Below are experts of layer 8 (counted from 0) of a mixture-of-experts language model. Rows are named up (a neuron's input weights, with its number) and show model dimensions 0-159. Each number is 500 + 25 x the weight over its row's rms, rounded and kept within 0 to 999. Numbers have three digits each.
Before each expert's rows: "comes after" lists some tokens at least twice as common just before its tokens as in all text. This comes from a sample of Wikipedia text that the model never trained on. Tokens count by the router's weight.

# expert 0
comes after: "=", ".", "\n\n", " =", "}", "{"
up0:477483491501484513462486496481522500510536500523553494513493540519517536471490502513499510470544530531522479546483527482486504521507504517506515489511493516512467502513483500532422441535501472521514489501493503442539508488501510474537469496492471512495491490498497521500501523549492458492445459499489494470531482517491522520502508535506521475483509517525566483514478502532536511535540572487464517483519523499518523500529484448478506485464532521546506468481521508502466493475505527
up1:494534473477531498488433475520497500494431511507512531512484513507475438523506506519514500535561495498508514506571523521522465487479516489485515526465549484490455514452510505497506520490537476522510522489494550467516489448481505467468480502445505516494488520504476520461460476492494498499508506489466509491520522498463518496524520488523488522510469496509527507474476508458491499497564490542472486465481496521506478483491521533472498479500507494501494498513515481556538478531465527
up2:495512561557497526462527491533468515494474486524508503488439487536539469479505512489510454496500487510486476495475524477502561492495519501552526491511573460519519491504513506505500543520450489490521497498552526515488473507514482488522532496512471527506511475523528496493520512521476472520474497495510499524470502511523517489483499565539520524537491499527462518500491488477503472489503509523512510522477515528521532535466476452506475503468477510468492543549513523471510513543468493
up3:480491506494504506453506493522529494516463514533473490488492481531499487539480467511483474560544476497476499551566493531503540503512451472536520482482495504529466475473455536506515541461498497514518488459484508476519495506495520531528503522534482510500498531450503517526497451534495519554497503508511499474504485491518532504541468516516503514506495483506484520486510487532490512482510511495489558506535533488492484531486528483451509524512483484436469479488555491560519525498489501
up4:496506516513547488519490515520511475480550508519506526527483479485518470502515536472484523533512502541497471458568445503473475462482497489475503513529480504548561508529539522494483516520489469510513493511500491476472528500483500478507530518461519471542499534528493507477505501468501510501549517480486498508472514480511504481488504533503540491524525508484520465486506550480529540446477484507468511521537453522518528530520511477467517519488510519484448523493447506482537537482519535
up5:467473479515507571543486526490480529464505468495445475495503486466462520475454468471522525507557471529475496473465485492512505515502504465514535506515512553487494489546483512502517486472541490535528489479528485479486550495486516503505532516523485542505520487451506496453502493491516521470482546495482478519497529484515505464517501498495511541534503510513456484529504496498517483496455534506522505460535502545510486505520489504496497515475507566493472503518464499527501484476473549
up6:487525482522468454534507487499487562516531493486490513496555468488565475509482472480495511512432464492485488475512515543500492526504505549513478536538536472531515506481491489521503489508515486544478471507506450494538529458482454491471464526517527461520493509512520491474466493463495454508545510492495468476492517493495557499515533514484441505527524510495486458505489531542479506487540503472498475489501531495517522518516530501534463486489493494499491491485492531505511520497495471
up7:470492501489497481532508483484477534483451540487467528504487509482510489491495509494492480493486498521508505532519469509475484492447472459505493516545480469480485537486496486490447522477477532461510515481504498485531559514521485520446489464505551469479538502514519529447491501534498467511506481485502501533498530496454498502463509484487484505473493487486473518511520454495508527475526451473424493501506451576517507490532522494504530498464501476498464471519537522534485507494491515
up8:480481459545473498454453579509498524495495526498505522502528548446535466463497481479466526521494501553515502540498550501505503491478486461496507537469503458490575561478491508497528497479500499509440481497496481445474516508499475499535478514449484506487522507501503525487479528515489521522512496480489518479505517504518498511478527514496534502477458534488446528512520512489487466492485486512493516506511488450514504497480508533491498516468529488499481492484495495540502521504532525
up9:475506510449490553501515525506466488465469455552542514537500497504516539460486510466501508482466503508510493443514506494488488525498501465507447494490485556469501521480492481518530567496535534504534511512475517507483484512494493469474520492494520483528506491495459509524474544501503466469500506458470496521539508526457468483510506493512527476437508497498442513478446473481509487476494493493515489496495501503552558494508528513476497499541483500515473514514544504503478525481499516
up10:554511530534469504495445538521544493483544525494495514537447515485512504487492477499517511485508477485515502469456550494521465506494530484498525491491535492519520500472479499470525508481495485519524542513465510519474470484547481519487544502520519506520532528496518503508474464455491489523497489519474495544486503476517488475487481475492540518530541535523481525484466513500580491505472459518530492516467512503496516575504505485479491502513518510503475515492526484536532481539524458
up11:504513464495511521511499510491504541539458483501510487529510499485525507531533498477498473501487486514504499515487521524497527501549490515479487514522504472451465492544480533507524493510450522470542506505531492529502529511460486521521522535511471505490512543477480538488464488533495500514491543462560530480522522480495498497487526514463533523478493491481493518510458530484512457538488480501457494512480474531576527460552534503513476549511500459489436503473490519532502482510519495
up12:512522469513470513492495477538430538536515511501487516504510509488511465461526507494434469474488512505490454478496542498513510511502465506477497527527461465559503470493467492489508497505468506484489478506461482525501537508503531498535519492524512434495502520504540526491497507525482527497500503502478531470535497507544500492498551458484494492525501483485517505500508543497546512549508505546506485489524493539534514483509558514529474503511540536492480525463485509489500537458531538

# expert 12
comes after: " |", "|", "-", "\n", ")", "="
up0:526521533511526507480465521487504564541525487530496523530462491500569473508504533475477519465514512477519497487515518463512473495488476508495466493494514557453533501485516548490481495498528488536513516463517474444524543484491474473481491503465530531532502498486516483487513505490496484522513484477495507489522501488500485485501522487527557469541520545518503525478508512501513534483483558488493516474476473517503525535461477519524462543481511484472499485496474435503475547503486494
up1:469505469491494470522507540542509464479501486487494470481469539522532501542500540489517510499510505494512493525494480487528534519504526510489505471518491478523455476534479552548532500523501488531516507482508518518510473525548467500509474499503505505498507509478492518567498495502514518492480492494507506491502500480457545527537489496499481445472482501514483544485504499468540491510498511553502518481489459470508536525473538493521499562464471486499523557559523496569526519513532521
up2:456529569545502468443515511487479494491489495496511512466496472489503469464463510488526468523510536481510495488506479520490525512487458502472506505479548518521481476511509561511506511468459485492514527493493497542474502489472498513506471503475479468434518474532519498529515537482504484522481477461546516523533538533522539500535480500468492473493529508516460504495496486502501472528477519486507509472527480479492506549504519515498505507557513500464443523492516545502542533531487511
up3:493487514542473532545532528506480544510513528546510498510480522471467464483517517518478487541502504516516508520494463486491490510451491473523480489553483531522552506521478498476484508538507502536498508513544461495482540469472519544551499523482515480520547490533508490479541523519435472479489510484555527548535501503466499521480526515482530502514488506527474490497517485454532503490466520510484540523504496530486503510483525507540477491564504512465498503519502516500512531506494518
up4:517537458512559518517481480478480511493494522517493518546547501516548537498535483449524517536520503495530464512520506469517515512462487510497514510508543501484472533541499511492527516500507498494508460476502531531526506490483522502533505485538529495536502477505494493510477514429496494511512524461480495489494480498523499547483452470526499457514506468531502503466530526528523476531505507480510479506495473563495454493529534502482521464521483460506465536510473487553540482515524515
up5:572512474460485516484489509535533511503511508529435551498500514493502503541493525469487515501496476510501450508519540456478526526472490501512481505485517478486508461518448508531499478510523486483481477537508477498503520480489486540484470513454504487515489513493491503467512516482510528470437494472515507463476461499487459488506466465441491524536525521480497485493487505452529504518515518497491554504544535504475548500500485491500474545513517496537547478476513479532478480486479501
up6:517487503511539531561508502500484509499531490520522510485503515506517510447548466493537539540505496500512495520506478492492477475501491487491491533498522505552474494462503531531490555520544525539535497540492484534516512560496503479504526513498492519490506508556505510458522550507485492527533489457470510527510507514474507513553523549475544510499505506503500519462516470495523510529530483489465437507491536462493526515497485506487537480499529492518490509510430497474500514548498508
up7:483507507480535495526498509501462507491501511559495473474495498504499509458524533501454502492491514524460515521509465510478506489488501491468505518500520514498564492559457489568459497468486466536504476498511493491520524456481538515478530501508493477489480490465476491490516524464512540479524512530525466492488482496521515471504513507544497470541518502473444463536519496515511515508497519497453508482521505607516488507516507523497532503473490522465454505498471505518514522504537514
up8:488465512527564514507480548558516487501524523555526452498486506551484515480537553474511491482490503497518531511505529503490509497503523484488499486510516484474522546514519494510496502515455494522517511538544485472498504468510508436489510515515503491493531510479497536505494520494504551497461496493433524505551484530503505469518491492475502507484526487494500495526533507574523498504515547468488483518455484544543502501473477496475545532497478504552489524525488509510512522492482505
up9:527457523515488501479459511538509488508473513532499487488481478513456506466479495486486533498494512474457460526493490522529518516472504484491535477460478490512498515506497492476502544519506523483472481487480485518519447440485456473519544477502516493512481513460505517464508533481484515442515511501441492488512506442495509512500463469474517457492486492474508484503495513442474520514529504537462475510528506530469564504514538519473502465498515510492531496544465475470509528480487459
up10:492512502490509484473501505544541492514510480480491504535507501491501473471440485504524501547504503498498516480514457453488485518504473541529528472500495477481485522476492517431501525478561479495503524478486531507509513521528487450498505500514528549521534518469484484480499503507538515480470496541498559486514494519515498505497512496510528512471544486550528522509479549487499535525544465477508457474482454537493500575500500518545484515516491528483480489480502496521497506520550528
up11:476483452531478486499466531519504515537490494500470555488542510473525464495502515468471504454468499478479516513454532508497508528494473463556482527540515491516485532487505524501475567478551468528504501463519517493540471498500544479474449467525513485483530512485486475491506514496465516476506531468491521472513505449518484482503529508510507482485492503524514558478513499509519483565512511494465477478522491522542512500524489514531498510495499465505501502521476509537537462514532488
up12:467474540505542479512503484461501508522512546520514489462519470543471490490504534480497510492497499525506519516495564481554544480545469524480459490446525495468478456549533512530539496510493496512475482525475518480519481536508480505519492487504499498532509467528536509506509521463512515483479467520544489489490479514517488521519486491526511512503483537480472465532486504505483516519514501491531448496479492457503481561529565485498516482518546522519489469480502510472471531515489525

# expert 1
comes after: " |", "–", " (", ";", "|", ":"
up0:538472536535552478559487477552484517521520490461517482523505485511498488502530505491505546514483496498483537500489464497558493523489501481483508519493487510477505468487534504508463487455446518518477474512513482484473503528507516508519461493460544506489508522496492518485464482513522543488517519515495496498541535504521566485517536468462505477493500498556501504489572551491521496519487502494488500494487535515521509529555519512500539497504490501527539488475460519524505553473488502
up1:506552467479535504452491494473483504521496485538465479495509474524472529526487487524510461498503471482506491502486499482532493467512551510507517522441509521483510528537515525451470525511479489477489486498497485525522524516483516552450509491498512480476548522474505460441448477509512505463521520524527520507499536486472516491484497477516511425509518541491471495511525482538499512503469457501503498482506479529532474510493480511498483477522543450507470542522485484526534522470471505
up2:482523541522480512508498503511476546511461452502464510489487516463500503502474501510507552486481484490467506513462505474512537477532480477521499521513497473477554492504511529534504470468491475470521499575525536518472476468478499484482504508503511472489521497497471472490522502507526513502550516529555474513456513509495525454493556511499511512507444494480473469470467510502492499502528508504567541514494489497482518494547501507519509512461505563517520476509533476543497496516538527
up3:506542463511463473486488488445461495506491470485476482484518426504543496531510497508537463480500523488518541499519510477521536499488465527443542524524542489478493487490470486513475508510531493481499491470476504456481500487473505494477518501541499486523503477504477513511474475469486477529504497428496489481499539466491501494502515495477468525497496474456525461487530497504454504502453479488511527459453551510493501495483534523484482515467520511517485531532500499469460485510451474
up4:566506533524537474494520534510494486486494491536501500501506526482513519501498514496481502486500468524507517501481464494513517530457525498502474499510540478465515504520494551494544506485486471507461456505498457470475516503517515490525481533528489459448517505543487534538512538487493526543504554501494523492511506520484547492530508530498526506505509470522482486498518484541510459487523475502488480492516500491504482554500535554556501548484554526472516549476506522543504489510496552
up5:518528438524490531478506504487552535507528505505477509467467476485493492506513513468471469484491499538487506496475536515515511502476472501516506506544577503526484523478508512512525527528482488515488524464486492512512532482519514533483530486524496489492513509537520481486488504551504493436459479492500498520512490524551520527467494504517525461570491477527515483545534523536533513479479532511499537515540535528482486506549510504491534464504511464503476517521458492487492504495535546
up6:527489527500490541529520524469519485511491526490455456511484501490479441500548497465511517493470484432475529480522516481524484487518536504540501527517474511499496461507438480528488509496521473504475503520520533513514506479502496487503534495485497486462504485498501493484474478462484536461529512458485480491506560453495514446479516485466476474538493478488515524461519554495516578499521494480483449433486516517493515499488503488511485475527525483490509505493476477504506511520485497
up7:481500533495497494460506502438516493521476510526495507486542458487513470501496510526518471479523516526515528515521534518488479511478477545538543510523532539503486484546543505478533561504535480534526517510481508495492496479495499508510537544535481483470512568520464523523482511517528485489541502520502538493466524515503465495521516530527538524507516503500460519526524470442518505518528511480492522496478523560507508509503508513488497503523498489491476539536535476519554458495473509
up8:497482473518523490519494532471486469511521467504497474509481500515473501521560508479554500500460517474522502487509513513488501512504453514511450523530483454516495535486535487506558486478473497533456497519488458501469520453490476467524550542510475517505520484504508480508446502522478503518514506519464515473499516510493460554482504532517497508504507461541472489516489525527515485476469513488484478501477488499527526514519480474488499468486524479510439497480503461570481550465499537
up9:496521458501505498493519503544475517524504489515494522523491488532540495513531464563529489484496476501472542519514502513512540465525513514542522552511515506487486485516492500478531519506494520521567485508489538527494526481495493509498485509476536528488522514469520497502472536495531445518543514491547497504505550493469478506467535519527524495525507531505469478508509476510510508491561537492465531466484503523511530499541484525497512524536532522541505461435544532505536501507494524
up10:508543520460501492513504474467546463468483511513524450479526477527486499469507486504452479452493523505518513528511527487533517503511483531537548508487545504513495481512519484511469493520525493417500439503509523507544511506483497516467480476469483479502500504500537496486481494561502517454493486458498463485494485506503506498527535518510485513487513483470498530528509495474527495489455505530465488499524488491496473587518516502531529486540516526515517522493485509472509452496502538
up11:481492521527506522529498547531543544487498484498516509536497512528508526501484496500530481465560496491537453530455501537543504518502478457498517552511516497526524491505516542504513474454491464484484433497484495500486525576455502518512458453516487487519490470501523502501488536457512495492505490510502480467449482502522515472478499518466487488488508515502460448482474498469500515497487524465501481503523498503484534480548498555521477512498499520491518501457518510541483516511507490
up12:524498483460496484519519473477461533554499483480526461489447490533476525444506499494531457501486523447458509475498490494483535510517487478477492479492484483512468460507493494513453503508503500520531459510509518480478488503461480510513490500471520475515515475484451517495531493551516488438493487486537525473494516464495490519499529493503504487478526487511459473506466518476478530467492517510473504518486486499519507521522586436472454481488539506505490484537525517479473514472498503

# expert 4
comes after: "\n", "  ", " on", "On", "\n ", " On"
up0:511485513485536502512441464499519494505467470513496508443500488493478471490465451502471523473469437507493498489498481530469516512456482454467495526513490474503449478477518535569553471502503465495485475525517473481469493481520472491469479497493501503513504504512551498511529520493481487499471509461458528505482494486527466510526466499509500486519474522506484517461479457462508467475516496450519504462464502532464506537538489487496498485520529512507527490499485464495538520495512545
up1:476525513467489517493562530521524511477510464507501494523503504495519494481498488513548517490527504487508474504510452464551509472538488513506497507459498503484510551503451489509509484484507494510538493426511513493502504512475535520451498466520451506500472533541491501475506511538469471487512530490513486463516554497518547531501524531516497522502473511453488470491499494525473500492514498515536477534556503477490513480500506498488489454508549469515467522469527531503496516426493534
up2:504501483496475528507504495505477526511561496487489477500510476486535531516469568478482483482517474500517497525521506495505498515465552471513440487514522493494457493530498502524525504529521527509491507493532499508528495501482471532488534495502482534512521490526535511515508504478501541517526477500506548482446473477426520503463476529502491450470518513463494517516485531496522483504477482504522544506512532523456534496471486506474462475495536472497468450455443503514476506470482542
up3:476501544532494509492496522495517525441536505550464514490511533525514480522483498526494528486495475527502515475484513495473479489558493485489484543460493493492507515518486499522512516494498473470540519514532462498481506455470521499489462471512492525501507491488461472493476512546553488483478554462522549510503518461474522504485508515503519517513494515502462496551523468518526504478425465483473502507554487520496541501506502486460504484535525518474477453514515469487462476539491516
up4:526518484506534473505527481519481491490470485511471520499547483496522489482489530493494469524526498513465533471474513537516503495554501482486491564485505462511506518534535494501479527455501500493507528499478503436503471518495472469521523493486484425484519502493489483460537490524521495512489539563466488453511489495489528441479470504492545476522505476517515478497532518489502520488456482472462502485498465542512502533519467477493519509478526539512477519536474515511525536520516533
up5:518535483467515522451494495444500464513474491494501499485476523493499447453492489475492467505504500532509506542493527485506493476476550471503494509506466483461464533500517511481459499491463415474529517490515476473501444469505501497466462445458518480487493518462485478533492505510499522491497560516491477463504465536511518533529507515524483494491478538498489495499504505507468499485488495496486437490527470492508524481483442501495502484504487518497479524469471436510491504483491508
up6:409503457502479498501496514512469541520490449523470463474503465497488492522436515491521514470448492456513483515475510495493517508513523519539512512496541467466505466480544563473501484501514456513450460505507525489485497510497460484489459475495480515500496454522460478492523475506514511533495530496498491466513506506466517484489495516536538481513511496505499494529518494495512513505511505482467509512521522516544508537461489506514505503500473530549499481518492452504452460493469482
up7:489516505451556499516550550485478545516518486517467526522516589533511499542487476450503513520494473471526515577530460480507458474483536532475480513475476515527491494512473549500499532472501473511542488484521503511562509510523562505501507509479529534504495502510492542475529523531478506528476496477476481462516520484469499480487522512498517466502489507513503541486501503511518501513518497483501474518497495508541514488496518503528490501493536455521509511506516488500516479495525518
up8:507513463489517484493500597527521518472508522504526506489495468515427522511537465534466462507494498510507541479506487483499487521549498500490481487514464487504515516505564460524446531508491493522510527475492523500501507490511488508490514519513492458528494523495505492498516521493564468504486497519475508527555488479489500515481526483470539497510491494522506522447512485529486485497544564526466486471483485529531507502524533517477504473456518505507516535466481507488522535503457487
up9:487470463485488482533478534515522525512551515512510506543495468513495499517516536503500542472497499530488524533537498517480540530491519511513511495445513505491519554515469512508492461509489521502496538481486502500489504518480521473520520480544489510524526501471505521509550482506530482531524527505504501489470533489499496517470539497506541480525482502557446488532508487527584484503540512529520505541472530504500512526565513504494492469499513523513535486476485532494545523452458489
up10:481517500542514512508523490467517542495486488498477471517494505516422503503531525525486504496529507518476504489502499480523530536523520488479463509482550507492499488544466508510447492484460465491523473470499460511479448536522495498485439471498511495494498507532521506489501456506520531503449527490543508466520559529534516502553502530514521482491494486507447482483479534510516525543483507507448495482522501492470528542538479484502494510522506480450530496485514525527486470478491514
up11:508511506496519479502506461494509521492497502543481477486466511497498516543514508523477492508461513496518534508493458477465485483517512500484542542539505487531476507475471507491508524552506489503489474559539531460527451490467474482471485498489525525477535530498534533521559534470494492489523477452505458537525509494491493460478495484490513510517476470515479452530507510476500505473492504490477500469507524488447511492535457490498555521502498517499433458512564498499507504517523533
up12:480512475501504530434496519481543510510520508486528529439517529459490462501513529462484533526478515513522555509547524524493524495488510502498486494495552482471532541546513498516509478508537504485470520516474540528470512492494557538451519517493497481532481512560477522461504502496485500523509541478505498519475485474516493473495485484483537479511542496497512532543499538503467492481483508474507535525497514516493506496504536527472439466510517473532517487519493495525497520543491511

# expert 6
comes after: " of", " the", " in", " at", "'", " for"
up0:559487484494511524535545496507507531483501459507526488498517515525526512511505543523517489525524506505502559488488514497497496498506496518519502511549524503505493525493502546551485538496517532513520493485530523477487499470488550508534529523502527449470548540522487542523478475539501529520495520532511463496477529499514524490519473525515454536492509506511492495540502536508493491489474510516533467527530474564529510560504455513512503512529516536479485561513522502515526529523527523
up1:468581497466475502506488524487523473507555542504488458457476486559470429495464529477457490437495513499477483480486517514474530488490519505501503484459548495525500494533505486464496473485463473497501509505535527494510494471497514479462524522498486477487543454528485498484496494482516508501510477468483495489454497510539526494480493518486527510510492498511501478482495537524508482460472512503477464536493499485484536487475508468470439487492456480504533498532525482503520486511479520
up2:460477549507520469466506518492482514515560472464508496489478487504501474450498492489529484482530495514498504520488534492497546473471470473504495497514493474473530510479519543497476485497517449445498459488499526454478511462480486500529453497478497513472520468463495513566514486494520498566512491503517493493492481468486536519510492545483512483546526529531472471498481501513521500495497517489584469492492488488543486484520551478502478525524505540492489500537530492479509505494490475
up3:498479548511520493514486451481482515492527476486508486484545489491517512515433479467479522458472518485527485514502490516511528488491513528516477521500461452461531498497477496444482480503537519472489474518516479480538524498523511527505512514519504505486481480525496511453523497473508496485524481439436496510453550460451487517522513529486497531528494522497543486470479499536534496507501470480497534484500530509494527476474506441542431458503504481522520498512528504507497506500509494
up4:482515507534531490501530477509447572491490534499459508486497458489453527501502485533517507479529440471484517481513517505487466483497540526502485486480499479488505511535434520472524501501473539514540473489494483486501488489514505516506484502528537445535483491454541492559474511469492495477514539456518504458492489514497510504467529507463520516473513498488483516500504517519496531495521504507485505513491510544474515471496486539509492510476518557564476506541509502505487456470519530
up5:510527496498544515520461470500502515479488476494472556516498529516472505542481481555535499484501492492489503490533487510496505532503513486532501472513445521519529468509498531452485502505503505507508490487502476503503515521464531489482500492470534565544516490483457476498518488512528499549528527490461547511502519488501516510514502492526490486496465491530487514535525519504502520532479466476485476511586500547477541535502509507476519520484534537497459518578537516502464508494499527
up6:501502423510513528523477485481475538486531520556538538476508477554507508466492524529498498523483466530483493484454481485490517467495529539487488502498530547531506479491507481524523524479518526516514559510552495505490475500532493516511512537489519472528524498479505510452488450502504524526522485507487538481561502491457521490514533516508531507498492489477520475463556495529528509496477542509498475534524528539509534509504475539495489467498514507478532510497482477503503544511521503
up7:449484534446496509485518516502471485486494505503452506451478537462488481460451501461496503427492498524478474504492490472521515462504468480504502471517524525527484481532514498462537475493488476505488526471502513504524474519480524525510489487527492513452510495528542522488510496485467522496471504470446547527464511498513483500492497508515474460451493533521503500486508491496536467544497553507526493509528564511474521484446522487485491507501491481517521517542536485485467531507487495
up8:462510530505510510487519479520550460481479520532491529525471486472503517466525506524470523452508501540483513502548505536535540485501456488490495559491506538525504491488497535495468478467523478519458487506484527474486514531499491473542448465486536507531492503466492548469500505440517519513464480536531461499486499535475528488502492483526500526523513532504477502497522495492539502522531528512479543514518509486548525507497536500498508485511460507488525539517487473515509456546475491
up9:491534497460468450534476487530552524499512514504512447463460441515459500500474538489511514510463506479488533500508494497489501485502506496458507524473520495501522455509509525467478496463481523498476512502484489496551462502525556484465531506470543509498502449514531492485496476507469486553463450484438522471511530517510509464516507474511505491476495494521473464508521531484464535496485475498538492484474474487484491515459505484476510489530480474547514485502479464515503525490520489
up10:496469478487478505491463498521536514513533557498477507465478501503500503511526473537504477490469463486488506475489538486457523557508516493526495480517563461473495485521494565517482517512488517524498486455517444511528496470474516477529489490530483482491525491475502482465487445501518525456492492542478471509485502497485523511507540509488536506477517469520492497505469529480497487541520533503496537514505524501506515555495486435506490473478534496501471557467489495559500498520494533
up11:455493506498488492494504479494525552517512469506485504481486501494437517498502487459492492466519490472502490509522524462473536489529461506502463490482527506507522498547499449452459492507459513480489489485529433497536467509510548495453467492556532476510525504475565487529481510520534494454537502488478505486514532497484508522501455523528504507468527507489489474468473482512465553498518499530478496494507548514475511482512516493530528518502526540545489508485493520500490482469514471
up12:502493486474520532503521489499528496574490506478487465481466488508477544554482497479502498496523493496523492516498524470483558514503508500514463479484518510506489511487527508491512515531524497431535508527517538548539494566536497523510512473529509516534484484517495494490526539533536506509492474503494472503497486551527507490498530540496571520499506457504523551539468513507517504524516479491513538528495520497470504488523527522539508479469530508551469490496502487508486530448482506

# expert 14
comes after: "  ", " 0", "\n", ")", " 1", " —"
up0:552528522490485451489497467522495491536559519550516520481517499488490488470484480472515502576501512465491486545532544461535511457507510470531512502480512521500441461509498474504470504524516488472465481486489467464472515502445537536433491509514506523473484517510503472505524494453474491495479485456519476508529498491538495490485496514498485497486509508479489521521501485493516528501464524528507481499501505492528484571490533519482498449500484511508492515457477487499492499542502503
up1:494555478517536507502474502507469485522464499516506487491521487482513524512475485492476560532518500498463503492576503517491476514514465474491499518510509528525500499494473543538496504500488517493522481486530533517460496504503479540463481510470506525498527508453516509510507490537521492486498506487514520501461502541503497495508440524450495516477488480491504523506505496521473488531450465577459486503509575437507438499495495525520475510503542483519537484518498522527499529510524491
up2:511465505502528527503504512442459509490529509444486496474535483501502541468525484491504525529537476484518465501527489471513533490499519488538480502490470482479523468503505511524474522497548435511492476527547463494485491559496422491506506526548513482533504476495502534544466505479513518495515502471518517479492496480454507494458501563450523521503490482461510517514490517482500475470505508487481509498503504496525493471513483473452504506503477508455498454507449494522503508530501512
up3:482493483544508501480496515472476540461486508521495524485479529496500527505552495498531471500467503506516477521590512457495493528470537485507476472481474526467495521490563542495513442489463543524477509533472517445477471485484552510470463468500481522470488469487527474485479471472463455508473484486484517512490473521513519543512513539518520519487510544514495497538486514505490494505516514521507550529504513519525514506466513505520507505472462506464507482496498535508506514516494486
up4:492528499471537468532501500495475509521480503526533495475538468503458516498488559475517494485477483506507493434488467485544503531457531474483483479490490487520483491530517461483529477477507504491454464457486507482477489503477496495517531488526479429484479488517499523495464523485515508510508503460494495470490508542472506542482485478502496502441474477524512501501477500526517498525482491493507421547516495486475491501573473522500497490468493469523498534526468524500473515524456523
up5:483504525505545539494510485468503528491496532485535520510485507513434511488471527522480474509496471471443492475477501514527569533517447542506487519535492463447495503527506526504520468493489505504494517459509508442496508513496476526518471515475516495486535538516482509481501528473510538447509497492513522504489441481494489488497527517472447482455492452512511517464517477499508522498524521501458478501522517513470524521489523475491447484481515512499494479469510504535514539534511539
up6:477510518489533524510459532529493469504424503515498510500523504502527487475484528511474452518488511496497486497489508471504486482471536465546539500504497513496511469491500511536525495474516452479498540495526444514504500497498459473512521520482476527486514502528470546473534538500503459502459487414528467491446504466485489501538501506495535454482490521506495520461482502519501521439489476457505516454520523470469498508504524480503511522488508539478496497479510499456481510515498528
up7:507529479478527529467494468497516481471498507496485463520472512484511475498469467537491489497487488461470532523491509470441487495519504473475528499512487468511469474520470464481479499481500561481514510510511468508485479513542508559533500467512514465531534520554488510470511455517495481514522480489489470465468481506465492489488487494461452502508508505532483507553498470488501510452487510484470456436490491562457489505492478499512480492530539485478536525498480508483483520532528470
up8:528435504500554477511489546488497522517492496498466502487494452496472519467535518483433523501501524472451520520497506501476532490526535488495466521489489516462543510486503493507499515496482496457502495482499507507489509478499480544500500450518463528539482491526457505472503505485504498476509483506514479480509469503491531546527533509522471516495502499556513498542511477471504461483531490479495478482520487477567498511549494497486452502499483511527480454441500489516516526462504562
up9:449503483469540499508463521544525515476483500516517507521473554528487477476503544492500499513548506468517522531464461525508502535497517544465514456503489535486503488519488511498447515480484551485496511490514513484522532471506553510525492484482516480473508502475517517500505507536571491521507498516482534497509538490513477476466538508529471470502499516447478511492470498495546511532534508509492517477454509521469571507473484514476515540521504473504540483473509528486510530523508488
up10:487514431486506475505518504475540488530514531505470506477519501489532480508546490478510547497502511533503488542525518520497488486521505499508532478517491501524505499514544471507505544502489523492504497531494459506474455509500534535413538519542532511511491507427477521525483501511470504514492526464533520497526520478455483501462494464499521500533531515493486496504515490440487495473516504501471504516482507518476501574513506512506490495460528479528448489497488543505449485492502515
up11:523520513484512498477500543502509510469531506522495495485449525483489542510545520499456497539484485493532541505540484503431484476494533512507495456506464518505526525486516482453480485467512510498499496524515492511535481507487472521447508514486536475477525456532476490456502500508513474500503474489494458528496508480469456499513532456516548483485521509454542523515447450481557509506510547514463528489518488527483484519537475480504491540498508491492521532505499518519496509504547518
up12:519515509466497483525514464515519497546505518492516517524487470523517493492492547483517519493492510506502532467484533489496444494542511523483505507473503508504505497547506528542525454516495525500467494510505464453495475530476502518488509479544478491537484519502501525499478501515529512516526517508499547529540490506506482460503475497421508495511489450525540507546471532491538496505515482472500501541503450489538464508506572502559523540484459528481490495493498522536499538525500475